config.yaml
n_layer: 13
d_model: 256
n_experts: 32
experts_per_token: 1
d_expert: 480
d_shared_expert: 0
activation: "squared_relu"
moe_layers: [0, 1, 2, 3, 4, 5, 6, 7, 8, 9, 10, 11, 12]
router_score: "softmax"
normalize_top_k: false
routed_scale: 1.0
balance_loss: 0.014
balance_bias: false
router_z_loss: 0.001
init_std_router: 0.00849
lr_router: 0.000772
n_head: 2
n_kv_head: 2
head_dim: 128
vocab_size: 16384
norm: "layernorm"
norm_place: "pre"
norm_eps: 1e-05
positions: "rope"
rope_base: 10000.0
rope_fraction: 0.5
qk_norm: false
attn_scale: 0.0884
tie_embeddings: false
parallel_block: false
init: "trunc"
init_std_qkv: 0.0268
init_std_o: 0.0
init_std_up: 0.0268
init_std_down: 0.0
optimizer: "muon"
lr: 0.00448
lr_mult_down: 0.7
beta1: 0.9
lr_head: 0.00438
grad_clip: 2.0
warmup_steps: 200
schedule: "cos"
final_lr_fraction: 0.0
batch_tokens: [65536, 131072, 262144]
seq_len: 512
doc_mask: true
train_tokens: 1547000000
steps: 10600
dataset: "wikipedia_en"
Below are experts of layer 2 (counted from 0) of a mixture-of-experts language model. Rows are named router (the router's row for the expert), up (a neuron's input weights, with its number) and show model dimensions 128-191. Each number is 128 + 24 x the weight over its row's rms, rounded and kept within 0 to 255. Numbers have three digits each.
After each expert's rows: "mostly gets" lists some tokens that are sent to it at least half of the time. This comes from a sample of Wikipedia text that the model never trained on.

# expert 18
router:121137116115114140142120140062130116083138120141125115141116141115142138141126116140117117116118115116130127116141127121139028115112115141115156117115116124133127140078128156124139121116116114
up0:132091100118106140103125103159160090138063102173094103147137116112111153168137108145143142132131117122117106117115120154110081113124114156097145126144148129148131166142135138111096141147102100
up1:123163141140098125168152092139158068147131145158128124077092123104068146177097166160104110137134154159146170124135125138138075130113109137109156128117103093122109155156134096120118105099114123
up2:121157107098124145150077144119123143149160101129119111050064144147097158133140171087140141089100148135113108189106138132127146181123064210146095123144141137117147141095113139128106143115127134
up3:188151141161175168127128154121124107110114133110108112125114104147155154118135107096121115140089102098145160127082119148120185144117117152098121098124112120126153157130116128089117169135117095
up4:122133161134131141123146149162141145129118058114165140157112136134130121184123113148130171141042128130118122105143135088131132147119119118124144134130138143106081142128109163165137115085136136
up5:133123157091115150140060130129112084136119101105122110129097098142136137153121114085131152151129108153106142161117160146104121175190114067118122136078105098115090139139160159130126123103142138
up6:147112156107133131135165153142143120154137111163133143166115121132151114102139106148133122121084109104157128129137139128118104155073117184130130133149143158144057139089149070125134124063130142
up7:172070094102116167112158098148156113112092093098104132133094115106155138092139109109109146154088113144117162070134147099111120170133133158122140143100099149150145131127134126095177124133131097
up8:131159144063163099148144177153108131097137110165154126143165142155045138127166123127112071102062125131114118120123118138135097121152137109115116129144138149135101103139106143146154137117117136
up9:077142145121161147151135150113148180148140127137177115149131173123147140091133107205149146161151112121143164106137139133135120141055139122156136148120125155139139146107138097144146158139135092
mostly gets: " Best", " 100", " We", " 3:", " Bo", " 200"

# expert 12
router:123135118118118137137130137176118118084130118137128118140118138119139125138131118137118118119121118118131126118137121128130153117117119139118082117117119132091114137172127112127137134118119130
up0:108084115132172107139083086129161128160133172126100084141122154147093138181074125093130084117187129150143117131115105103115120149119120147109145128103122146128159150139105117089146110069122082
up1:097146113136121112133136147114124127121137124159154152133141151172092153113087157134135129139145116151138142138166145095137131135097113100120122138131066113132136140114122110093138166129128105
up2:128102093110121151105066131178123125151123137169158109140068156105115141071156164152126119181150111102129124111123098145138148171131118115121131153125095122119099118126171124115122140167120141
up3:094110150168127122127146081136193170129092154140092114127104127124117086160095117142152150130089144138141141113127140187129105092101121120118108114126148118134097169133142160126146105098126103
up4:155104133109134145121097094106110129138170164105128145141109099171114176123149147110111163134157143141120102131110108131140168137136128136103142122112136117117158131134145164114183129111150124
up5:157189119153153113140139137103122130167126085136121072143124135167125173140135152108126137121162089129120137130129089148105143102123174125158104132134100163128121167175123111084153117118138164
up6:147147113204143127137097181127130120145098139178132114163123142144085143106164124106118172121105133122110142143139104166112125126150118163122173090152083120131109132103124111132180107154150119
up7:105105125087131146165156140113124114149159148128161165175126130131099149132151095144122107122152136130116105134122173139133121119131126156122188109147144116151105110162140110102160106159119140
up8:151117106105155132115146134108133158117107140155118102116138173162136104088156135103122102105171140119108121117144124146148150178223126124156105159172107121114129143154134154115122106096119132
up9:114097150069112155134125141160143100127127127128109116133170133155147089085130143143084103104120097106129156124134139138136117094120093133170089110139076121143130156111106129102106131161156111
mostly gets: " began", " set", " form", " established", " contract", " award"

# expert 5
router:127139116115119140141125139105122117181125118140128118140116140115141131140123116138116117116120118115131119117140130126130118117116117138118255116115117130091117139139128176136139085117117136
up0:182110123108175161144142171141084140117140109099132098087088162175143155092160073179140125172161118176135118122147137114096142105118116161149119129112140168143117153128118151155196135152071135
up1:084158144058110148084122104138139109101152137130125154127108163138155127110189124162124165159159111123132141161123171128156128150081130110096096128118132173106115128102132133133155123155162149
up2:139145118146137161087129134156123134138137092108091072209134106072146161109135101146089170084094110138127146107140165146140118126123121124194159119083114143130146128124119141138120115116123130
up3:176172095115092128128132126088135110135158112101130109150131148132124113149110178124125114124150100102162131103152154139134121139138131122119082115118128132096129123134137099111129076163118110
up4:184130092119188141140091134127125108144122087128118168153099116127168102125144108092107149162120110080103094149070171160136086129119117115132150110154100153147118147121143133143109149167109132
up5:150097102117190099115135160110138142139130118124130103138137153079093125142138178110139123090136116122117119126163134135149129144128132171135122123180124131123140187152147130125191119124103118
up6:142061114098108174086100117154086118120112140122138125140116138142099126129175139131103119120116109123144143154079122188052106110135125097138142116107116118110166123154111115141121194166146165
up7:151119099118146124093118150174116143087120085109132190104109142114081146083099205132096136089156125090077109163112150144137137095096094153148115141123110139141167137168123186158141093121119128
up8:139104101119071109133088137138134121162110103126115093136118100169115155162178157148146136129124121102133139151122141199139139138118148092153142118164116153155135108128075118140137141129130118
up9:140142130099155117137120108122137096120105145123172075095131060110128147108140127159126096121129102109122119147164133141130130164122114091125154112102148127117130159103134099096122155101095127
mostly gets: " R", " David", "land", " Ros", " Dan", " Julian"

# expert 17
router:122136117118117139139123138155117116171131113140113119141116139117140124137124118138114118117122117118140130117139144135131240117117117139116095117115117144137129138205125104127139137118117136
up0:125151101105113131105131101108103126124167138108135198100081085098128122171146134141120137108141115148138127083150155108118124105153133140093111068129091128146105135116122128138118100067101112
up1:149085121107148124100157179113063127134192140117099104137134119129131160144158119078115153066134144087111126141137131162134160116127117140129193112129079139124138132148148140124185102126151148
up2:171130102141140148150085157119157102144117156197154144140138138090115148152087144154124139119135110136113145121123136135148118100139106067098104101155060121131107118138132134121158173109103125
up3:136193102163095132116115138153118137153150121127148122082102121159141152118121106125137137122088138142122108153142074106120127163121115188116129175140106137115120190143126134113114093103111091
up4:191089127181125154128101122135149095119140177134103204174099143126141134107110101114134177121176109127143148124132139170140119101141120130103108161156120146136137135134124151099130129144136141
up5:146086172162106128138130177150122105092130141149096100168139173130075128121123140141127120091091131122104141093167131123145137122136063119086160080136133123123156134119136149131139108172121118
up6:136088140153104170121094099162121109133115166119104110148134160186128170116104094080098138112082128147129125099164150129149128130129120085099108092085115117131130172141146179112170133151094128
up7:112116147109116153100170093153107108126116104152162104165096148128117100116130187183042125111155141091144146106133136123123119100123199084145155109129121133158105106147123123138107114137127161
up8:145088107126129139136073134143134115164117172116080098108132130145111159094152112127138119133099129161147104142114120130155136112095101122151181146087110120136145129152161138112153113120138139
up9:144126152126160170124132047127095136147121121137122144134098183119100089142135168167163057122142126162119124128126126099113139089123129135084136065076133170118107173128151144156148120099123125
mostly gets: " must", "o,", " said", "u,", "z,", " birth:"

# expert 30
router:133139116117115139141124139135148116075116113140133115141116139116141148138139117139116119116114117115119131115141123127119146118115116142116075116116116118169140139122126191135139111116116132
up0:163136117130062136156112139143138086113140172176114116121147137119119132089139087130114114120120149172108122187105143120112137147092112157146088145159113107130103110099134114113146151152121115
up1:155158128110172147149123137164131079095113140111136079136152124112109091104100152109113141109141121127128145096124125144125120123125146121148112117111122098182127107131088115154173140188068120
up2:141150107125128154137100156159108139163114105171115138156133123124094135137128152136117104123130159101139129126153130122116133168153105164148159138130131145113133139125122132147140131084151138
up3:124118121077162165077113100117123134121137158169120083124148077116163136141119145091132116132135145081119152099069124146131113153139155100116127170143131138155115134150150129096170131198115134
up4:137108111147133130117154102147115134177134156147140136103130154163075119126105151154098079134132148141170133136094145087126130142133129096082123115082125080118120106130144116186113143106124107
up5:129165197123168169090093127135133158127123053130113164139142147101139150163128105134070216087104113137142136133126169142138132167087117130115142095077160111109152113136139129126158109159113095
up6:155130152153125160103113077109144134112105116114171137092122143143119181148089135153130158089143118139145134120110174164133130128100084130151158184157124111183114119088110144124135134126139122
up7:112140119125141111137103126101161062135128137151070175121085118139138120131092183158126059107096116117128133157088130109158122133140120150132137129137129100116128122140096123128148139108176117
up8:115062159130104092115098128160138120123122107126126116149135122125124139141134104141096160118121104115138120103131085139136108087218134170116144126099108150120146157134104129103120158099156136
up9:120166124118137123172114100110170111141090151162165102102137117145117135061102143152092181100107155138131112111100132203094137135099091116098097172128127074138103139129127094166118111124109109
mostly gets: " first", " time", "ally", " final", " next", " 1st"

# expert 27
router:123137117116116140141122140244126115141128118140128118140117140113139143140137116139117115116119115116125126116141134124134155116116114141116122116118115137174142140143131246125140046116115125
up0:116119129079159133133129132145105126137132131133125131115133156124081128108164134131138103130144104132126139152115148104136156123107118149136148130082143132121108112107106106175145167156113150
up1:155184131137085115097154145094121096094123136119186168161127172084123104127108156128105114120111102156116152124153170116138136119165106143130130154083144187146179158111160117147127100085108102
up2:093112130064091143110112105124147119117161092120149125105135119116106117146152136156129175132111086120095118141125123111161087160131147123107108100148085097168125125156115145098124121131147139
up3:118142161176118105157121114110123106107132088163170104115080115115097164153132119159172110108132131099112105174165106131132140088124137177127162149124119149130143131138127120143127124122106143
up4:114188132142145111142118143123101148122131131152128097083139103134137116102105106123120157105134154154116107189123166138146138161121109120121125125153131157123151117143097158126149095138150134
up5:124123120090156085070163120134099129081110119130113115111132143171145105075134109148068149078115117170141127147125110115131161150127106161128126079139171110102118113135146104156120090164117119
up6:123189120145125133116127133122135129128165127124111161112102160132191155102154164131149143118136104112115126115124104134186147114132120165132150063127133157160090145118129183111094135145144102
up7:131136113107098115158155141121167155107136148139091148128132117114165150118165137128089115100133113115141127088147084148111092109136110120159111150159139107108154159135165145104142203078127096
up8:116108106103141151096123141120125146125139162091161101117108152085189120162110131107127132108108113167114126159120171145122106156119124101142153088164096089121124134117099128147128124158116119
up9:156124158096147127107179100099161143126148098143108068172141132085097131160123109151133042110095136137104153135131112139159106154103148118146103102092136116123135144113104102120153123118116119
mostly gets: " 0;", " Democratic", "AR", " Republican", " Football", " Science"

# expert 21
router:128137117117116139140125139032128116128124118139138116139117138116139143140137116139117116116117117118115124116140112120128153116117118139117239117117118120087124139085121103120138135118118125
up0:116164131137106122151094091110060092112113109160112161119172139141118110120119068144155157138124111153112133138072142136115096101108103104095148131155116137111190147143141116130137114142089143
up1:089117122114106134132165090143105140159091111113119120126150144118140075171095107156129129109145121129128175151161074132131151128064125157118142116085159147174128116101128153130140135140131108
up2:124144115103113110124140105102113107107121142142105136097119158151157127099094124128105134105098133125140149149130152123142124132159116163145129121162132067135154120120094124142097117130096131
up3:139135139131125127132114116156120188107139095107124093119150157113186130067130085150118145117143104164125151095091126115134135123107141160101118121146128117129125156127114148108161128176059115
up4:116132118110190153113090165124119145164131142138131145138109136105142128133101112120172138157165150125127102084163129083113132180116126175073105147120092111107134149160149144134146142183107141
up5:144147116157127109114109140134135103118111131119180106178124109095124106150115147127140084125147117084101127095150109152108121104088090131080147134109121120172124170178158127127158115159128099
up6:204049102145142139140127124129157104168149114088117113083120122148132096122149122136112087123142137168142117101113165139151123100132109184123105181158131129114141108136103116111150169121175112
up7:127101096106123143132095170144130135127139098110168152106120102126099131172144118105103138137141141131142141123137153102149129167145081149130095145085128128127131148115144132115142138152095131
up8:126144124147127104139139112166149096120150113121133142112119146095169117082170149141118141115149105125134113126126129092116118050097142172113115134140119157123166179075146147122151161133121132
up9:176163122156133099092067163110144114152143125141130081157146136127138087123139093164110235122154115091154104177140156109131121112147105187099155132134097136123129132164142132144118153113124116
mostly gets: " High", " All", " \"The", " left", " Sam", " George"

# expert 16
router:125139116117117139140134139091128116209118112138132116140118140116141134139128116139118116117120117115127126116140126125133174117116117138117129116117117119154131139137120080134138139116118131
up0:078092152172100123145124127111133147134165090090156150084135156108119130114125093129149130115151133134121131104147089095111150147140147129121145116146148164118141153153165117175107175104083172
up1:123134109139142119090092141137110106150127129098157128135150157129129139127127114169134180127154117135128119142114123111136149083084082104161152171103138116129154136098156124134128125151138158
up2:174104141115096131129159161145157150152116097148132118108123135110149132104115118116146087128156109116156133109139093136111156167124122122104128090134108139102113119070130135147163124118101161
up3:147147126104106125113164152155125085113146124117133141129133153183126042149118115134141104107130094138134144149151129091104137097143126144159104110168143082110128143116137149160097155131121120
up4:142125091148089149106082147137137109153172146072128136110129140138130168103118120157136174077133142096132117140124143115138146144081097115156107156122144117129091103138126136135130150111143117
up5:109110112178156166135132171118147140155156153126143105118149162065119137133117138110154112096144082138156126162154148137159158105129126138141132146102141112129111135104130133140169137150090106
up6:113111181094104162118100104121128140133132168113166118160113098083143128106129139166133105086123121162112150162160138099103140138130118112127142160136122087136105141145143141148134160082108115
up7:152135116142118092120153139141113130127143155163115158089147138132103161163147150117124125140169118139138157100159136124154092104158119137135140150153110136126126114125120114118111107141111132
up8:122169111130186110150094146154128143132164110144124105117100195125127108124158149150113124120163097182130162117111102108137146117146115144109099103125057142146164132079135138129118139164148144
up9:063177152143152150126162099129131118121139136155133144101119142130134094147110122136124138109183128113113120116140086106151106113144106133102126097132137141115091127130117087093110105101126114
mostly gets: " became", " also==", " include", " did", " year,", " appointed"

# expert 9
router:137139118118118139140136139036141117076133115139140118140117139116140119140139116138116116117116118117144121116140140128119208117117118139116104117116116130059122139119135072126138143116117139
up0:141179101067112128070140127094139150093163140102145083112124127105145126156134115114117175118136110152120138158118137123116142163118165153148129135124160162111163088118133091149157144103128123
up1:146120122136196112104143152087172115129159152106129143124117145109146108164138095137158151134131108094128126093156156146213127133146118133141148121120149122192125142153134097163123048114120140
up2:140132155111111170138110115151111092096115085166139122107103129183150142143128109125083111126126118112119122090163123123131131163118145146096146097135136139118145172140099131148144137146132154
up3:112148084162089157150091106133088082150125101138132200131110134139121136111165100098124075131178132130121130140122101106130139141110109169091136090157082135142133151138098122092144149137141090
up4:175153126144117137139109067125102162103137118135144120125121121146130125134112135187118060128132152141168149084124105100142142114146132164093144144127143112137129111162127129125170135107112134
up5:110092128104126124187138127128129131141121160185150124128128154144118119121114102177107159114128073152151128140144130141135129158152054107153145138163155143127112134119148098121124119150147149
up6:105134126120138145130112173138149130148109129163118124108130109098121147159126131152082149125130132103124103116082100177132145128149094172123142139175142138190107121109107121102085123123116128
up7:127094123092151133109119104112147160153132163150124130102116163152133099151140119117067056142143104121127148094114125125119107128126111133131101132125095136117126177106140135123120133163155134
up8:126086108065152110122099124113105141127144097108119156133105161102125126122114072127148069121079112138114120091152163167098145147139134161111144146135116118133134147126115108140100132098116131
up9:100105097116084121111122161143167101129167116140153106160116130159103110144158167126128084119127110150137137106094101100142178123117122130127148106096136135113111117143077124155146155122126164
mostly gets: " who", " following", " music", " k", " Royal", " local"

# expert 23
router:134137118117119138139135139175127118144129116140119117138118139117139139140117117138117114118122118115117133117139127139128146116120117139118016118116117123108130139160127079133138137117118132
up0:089106090149148096084184167131110097110133089179107123119120151122106088091120174134104142114109099122107114105162134105127150145157139115139133145135112147118155102101135121143146135115110123
up1:150116159145122132144123121139149100126105096129096145125132109167124095137102139107087153144156128127124109136129136114131128155139089088130103086134102157147154112092123097137140112143123148
up2:163151118119139161147133141108130117114140112091131157199131121174130126138130111110081132107122136170129112167149131142130122133062053167123115144099097125109122144122117132129138134140081112
up3:165118094100150125165121105138097117130119107154187135130124155170120141163198116135132145112102104148167124142108093160120144101139138117106133146109144127125133142117099139108140095119127153
up4:112114127134092124107124136140141144137152061119151171160127149108097111091118096123123093153151097105101100162145145119136137108123104124128095145088141106110136110137149128110115097113152131
up5:117175126143147117116144127105111144125150100146122137058135162105154155141140138147105116141090107139130142136104144165099113179148137150110136121103139143142133121126131137150149129117093084
up6:074116144159140149150147143147147163163123120097139125076120141097089126105127080140086099126155131147132136152110116148130130174087149138147090157146171111142132137129132117124132140116084136
up7:102141085133080135138177146167117116122122136090107174116129119132116151179114114154141108161111151119157119145107157158115075157113130134139141121130131113132090171126172141144183107099134140
up8:042118136134098157113137158124142137149109154122091104099102149118117144123148139134129122141086124111157080125138086134123091149180110127122141141109133153105141089111147133132123102125161153
up9:126144129088115162144105108157143172131124122111162099159118114122187147159125105139129078097132089125124135122122153097152151070104137176156111113119175059186201133140137138101133110132070140
mostly gets: " Har", " Ar", " 7,", " 6,", " Ben", " John"

# expert 19
router:135136119118121138138138138209122118196128116137135121139118137117138120137118119137118117118124118118132124117138132130130176118117118136119123118118118127097136138128130126132137087118118120
up0:083133163137085134127137170135128118129135144086132202112129166109153097127131109132116134103112093141140120119146106116102152116134128151128121093171078118158090091168135137134172155153130132
up1:140147142101147113141117099158094140085124093135137121116136103118113149106113096134105141124145109089121123119127112096117123130107123125128134148104102177099114156094112121100120074090133148
up2:133137126134104120157112135139119083149120140166112116133148126105134130133171129130105120119103116133104143111112135113222105106042152121130091125100118141135172117143105144125134143104138134
up3:115144104103117109105142116117145144128158088131171126095161166131111117139127136100130154097103135161145138064121125114110111124122101112151138116125084127120153133147151153108121091106076086
up4:123113077110177136141120117117140151143135115126097117128148110119105109159072131098103101131162121100112119162156116101159087134117127133119139079146134119119121133135143117141137159159123123
up5:132135119174161151141107147127142125117154155167118133143145180125137100164114147155132071143162140149146133128138094131112145127084096183093132121060113128118134118099143134163142100123082135
up6:096102107163114134117112134143104140156087135113148154134071112152142097113118095122123113094092118095100120119119158167123196101138142103150144129122123126096103133061127114165159105140104075
up7:128139077143157131143111137149156105114152141127121078110107145072160141078125146157198103139134107114161130176143129162111118076127143149126131140099130179102119132137146119164134129139099138
up8:113088111154114155139104123151089133125142115092149130142133096124125129136120156142128153137091110102147140100136153099146073126080150082112131112174160099170168142149158098148146105165087130
up9:125126132151089113119130151124173119127152107083109123079147205139154127104129106153148169085134117132160110124079074121126150139106116153134124100097122196131133144145141087145115107110166132
mostly gets: "In", " Born:", "==See", "====", "As", "ron"

# expert 8
router:130140118118119138139128138225137117139128119138140117138118139117137120138132118138119116118117118117129128116138124124124181117117118140117035118118118115111127137084117175119138193118118135
up0:170103124140104118118169146136153130131136175129139085163085089109089107135156072150099144136177122090165130156087163155121133157085141116131127140100120146106125140170133119108195167176148126
up1:144113127122174121185141135134144144142121125116137135137112075136116137149127191139087144105148154131138128104141150088130138114064097153117136134083112138165146137147148132120129149161122142
up2:121122121104149129102153090118142120090137121156212091183122099129140176126123161182112130129148124158144135163122135111141134111108129140123123088208134127119154121167139126103128153190118140
up3:109153122135125127160106132134190088085111072105164145097119151142108130133173107091122153105060115124157113156147153099140168199177152116123142159110102197118098084143095129143150129126098121
up4:117156113115173142095146134139135119110108109175181121125161107174161131158129137143120098134112098158113124081122147116127080110160137124109145111122096112177118162143120101092137127129108155
up5:125134109151192160165125115084161109184127102152183160115121115114159147146149131147134148128072122149114151117125130107102087131105098145124143092174138115131144126150162134133170157135119146
up6:156107100102138112144120112130098102156134148104159116108119144149141173123124154154118107128124157124115136122143145118087157123137123115139117106114117147117159121144121148120103128099115113
up7:120125116124146158143099128107116130092113127133105101151133147088114117134106130149137113115106114135125130129150118080115116149144082121149186135094114108134132113098154082149112058134111097
up8:118141132143080145129136110119119104111126104103145131154099133128130120145096128134128105135101146102127119094131146102146136066103104126143126150146141134145156117143126133132159140155114109
up9:127151099108117137137099184140158133111153078086125142143123170148129137095102140111141108142121108138114142135139126084102138115072060107170106115069097096118131193152120134130117133179099148
mostly gets: " head", " St.", " full", " director", " coach", " days"

# expert 13
router:132142116117117140139135140065123117079123114139136118141117140116140109138123117138118115117116118114132139116141131131124228116116117140116000115117117129137141139114125015127139131115118136
up0:151124135064141158137103109173167156112163145143145131142102147100084090102112132147108066125148101139097157118138083115162171122156109100117131113090118105108090128110096134174093116147131140
up1:096111115153124131095090124108150115150143112114122129102145139119119148157138143163113129084105178105141127066130151113118119168076127140156114122149133112134140114117107132145143102175087117
up2:137162117152112133132100180135105118109126111183106121099117141131156110147113138174137116131091112105119171066079139134116173124138127140113119123105131142147113134120114140119118124139099123
up3:142159112083142171136099136134100137121133145079152114132142130090154136135103105114118094095125136183135147139109117152120149127149058132096129126111152142105102095124131102135165140166113120
up4:134166139108157147083155102122117109108101080151119155139126143145078110153143095125129138085114108116106139089138180124128131201138135079120124131176128163126116132111098116131133088141116131
up5:087150086130142130135145166148098102143155173073138126100152128156118151133132165091176098136138110116119141143131112126125118141115117131108111177143107110109125110138131145141168133158148114
up6:170137108119078138161162071148178131088149103131193140123150152165161130086102141169075151121141104102131131160159112127122119133106091092083117124178133184136146116145123121098104141169112135
up7:102097116136128115121119119143124143128131161138086176149140097104118135123127173140130130127098132082090105123162143099109112143108160133081163170123144127135124148099137089115123125207127121
up8:108167105138135069116119156086141133095159130111085152121130117110158151154129116128081133115109136188177123138128138156131128167129108156121119145136147087146094070127160115115152157137085143
up9:149160140140113128116105164136124141115137154090130065116108162128148114078117094093142137117122113133132101084138111105112147134141110176111126129099181095109160147127098125133144132150136130
mostly gets: " made", " area", " place", " me", " site", " shown"

# expert 15
router:124141115115113142144136143043124113161139114143120114145114143114143149142128114142113112115114114114139115113142131126134234113115114141114119113111114111129113142162140081131142191114114118
up0:083133124110075151116139159163138088122121105160167086158104143157150117188138132186125151157136147098121133146181133101129130158142165124137102169158106127136107115090142147133160112062122149
up1:106130111129118175098131134139170123138155156115106107133137132101166067123129139115111194134111142146159100136108124098151104116101127108077161104102148094129123134141159135179137158135110098
up2:133104087164131151092111118117139124120133129124149102095143105130131121136121171154110131128173137110121100155123106142123159134120106118125129164119105147139116144140164087082147136123131081
up3:192146120136112097097094100116136155112138099105125126131086157137073126146132173170140155145096120122100139130113151111113094168130139123089128157122126137137141067091132114116177142111140144
up4:155090140104088149130141149135127136129118120160178151142094111126113191131122148163125087118124103134147146162135120152165097154095116119125119099194121183152191116146115103114094113113091129
up5:172109172167126175107194144111077165134155117117148163135093139117129109125118093139111159095171117127128121170149177097117174146094133144101110132137151104095123156134160149154126141106113151
up6:091090115053141140110133156123100131121147141126148102098119109118126144137142152137123128066125080104139117122127101146134104125071101099113125148131133130124148114111126143116126126062083123
up7:152178075121155133116086141103100152072108115176144149154086114149067086127138140129152088121123107123153146112110161119159130169082108121105111143134155129124129187120128161077118129135146168
up8:142150150088126118168105149126099122129145156150137103128147160149126150111141155171117163131133097111120145152083129144133117098143096076150083106140142116154090154110093143145079098178146126
up9:147116152104097092113107099118100123129134119091150120129103155116081138168141130133186104088148104126123137115109091139129151107141111163103135137128135113124114096164123112142148139145145129
mostly gets: " has", " $", " UC", " have", " author", " countries"

# expert 11
router:129134118118119138139124138074119117000126118139121119139118139117140118138129118137117118118125119116118140116138121129130090116115118139118150117118116136069142139161124098131138116116118136
up0:141116130097201125124113109133122122067172128132141111141107160122130058090098100141085101105137125130112134111127133145171166127122134137114122147162144158134106140123161103154149100158131161
up1:149147140112107120105125149090141142120121137131118134154136125104080150151139138141111144095161111109128122162112152114099085123108123175123140134126128138163066111135108154148140141100119151
up2:099130087120115132148111157164126083126153133158134181104132106102159129117165094150128115128131105156120141175101140133116105088130124136121116093172141078108134140120124143141116130101095107
up3:149135148088112145176144144122127138114099122112103088115145164159161135150133148124077130110147104076106125086100139122116149116138099184072119099159114137145115136144121116153120090071092130
up4:128139132106084124148135142116116127107152104156111113155066107146143124104130134102119158144113146142082144198121109094127127119102133145126125129156104088123091153135143105104140106140145122
up5:105110101123160123113101083125134093098143112092156103102084086159159142120155114155119146120099109112136125073103120120160127170099102108115155124138112126132104114147079114108139145113132154
up6:132185127134100162135096138143158108127126113130112112120119139139139141101093127132147108142114124135146140104135151187187134140127157057107151091118092121123145096149152130119166113128118171
up7:113137122082171146100194104095114129089135193103142127194088186109119133151066107119145154127074136107073144158156134107173126113142149132143143132137088117124094138103151070122138132129137175
up8:143146132148131084102142138092149083146106160101140114083137134120098121158096103133094017141118149118123135156126135068110142143074097139139149112191111125144176125118104098091146114137115110
up9:120131127096139138127120118132142108149115193100150129195120160164108163140127161197126142079108126104123142122114137131142145098109134186181128100145160132134121134115101108101140140148126146
mostly gets: " church", "P", " Kn", " mon", " station", "ards"

# expert 3
router:132140117117118138139141139172130118152134116139138118139117140116140123139124118139117117117115117115138128117140121130125094116117117137117113115115117120119126139110128109124139139116117125
up0:158073131099137144135090142117101134149150075117165116121129163105154146107124122123110065143127142120134127059146157130074125126090164089117117150156124160162076153100108151141126123123115123
up1:133142127152112153085098118117141152151116147131129114168087142105152152158134129118116121089154123138150155116149113198104126081141082129170116096149172159113104149107104146154154065101129124
up2:092176100141084168130086070126141136073121144126131103163126142109117092079141150116135150125141107136138115109120087120134106121094101107135149150198161145119103129119136139090124108175118123
up3:093112105131130176154163097120175135123105139122109121130136170132115156073177128093142065126128048113110114086144117113155120155095154153132138121139120154096148154117118132112149118138144120
up4:124128112132109110114118139121083140139166128118085175092191167136132137173118080118148156093102106120135111114151122124149127147118114147125133093145122139150117134098117092144079156150133134
up5:162129121148103160118079143109132118121130155119106150155130124185135059154109091143116163158142101134156159109145145125132129140151118090172143115099127112131126144121121109161143158128116170
up6:128170162158128186121135153117136098148143170159118190129160173131136142107101158110122079073132154131115133126126136152123133110145064152134122117160106123154159120141110120121164121139112145
up7:143164117107125133121127101127124139111120108077131126156148132109107076159158119134102128095125103138081108135124143136147084097105128106147146111090152126145115141154124088138145099140115143
up8:121127161135154177098114130114110103135130130181169126101160175171149161150095149153069156124095130135156167143134131126119112187162150146093130174091181135123144171146146124126134090144170122
up9:127102110160124134162114099140163054125148100086127157078115132115093119156098133127111140090163130122139122135124109140108157118113120122107124133127137144128145122101085102131127121118160130
mostly gets: " same", "ene", "itch", "etic", "con", " der"

# expert 14
router:130134119118120137137126138121132117055124117140121120138117138118138112138125118138118118117121118119119135119139132139128195119119117140117169118117118141138127138133125074131138132119117126
up0:156128111154083100127137154126128130132126148144165116127137197073109110176090142124156127101099085162139144135117169060122098179146144150093133135110157136110143114127151116134121130123082120
up1:133146141144104138089161125163107132131152126142128112149093165139158092127138074081155136160131153164141105123105096147123070173105125094109122115089102142135127122113103097149136133115097124
up2:138104141126105176195105155122116130126138114152108096162164112121125136107144108111144154082148164083146137126109155138121128129089141140128170114118147129123112093172156117144158107159120124
up3:169083157142166159125086120109116107098164137144170100106108110145148176121140168171142136156081118121128140140131164082140147101131146117156087100101180122165142159129124121098148096142132130
up4:146200151121054131122105145110137104122138149117101141109143147115153134169099100138142180120147111104140140124107140113144111125160127127193123107146099113128116162093132114135140135147139147
up5:063133156118113097126104123123131134157120174137119120120145106110147143132112152117129143106136117109111163135114115139087133131129148146121148092137164115104139149111129110100108112067089130
up6:125088127116136157124098101118120097126172101151093130141109162114123129097139139143144140148129085160114117117154128148130152082126131107137142120089103074089114182126128116169103152147136109
up7:154102146120197142132103115153084110148139119121109155132117152143119130100141131146137166099161129127144166119101145149130107131095112221145129164089133114118103126105124095133133122116153153
up8:147226124092174136100122157134084100097143132131095145119155160111110120133128131199111158122101120126097141147121142149117140134158123130117119157152140049179112088118118129126118111113147113
up9:156124092104134111172162175117098118122170119104107136078116111099075148119117089145153091103138129103165138104146122123135132130095121140150155126179152122095113144172097124080139128122102145
mostly gets: " map", " heavy", " i", " 3–1", " lo", "–1"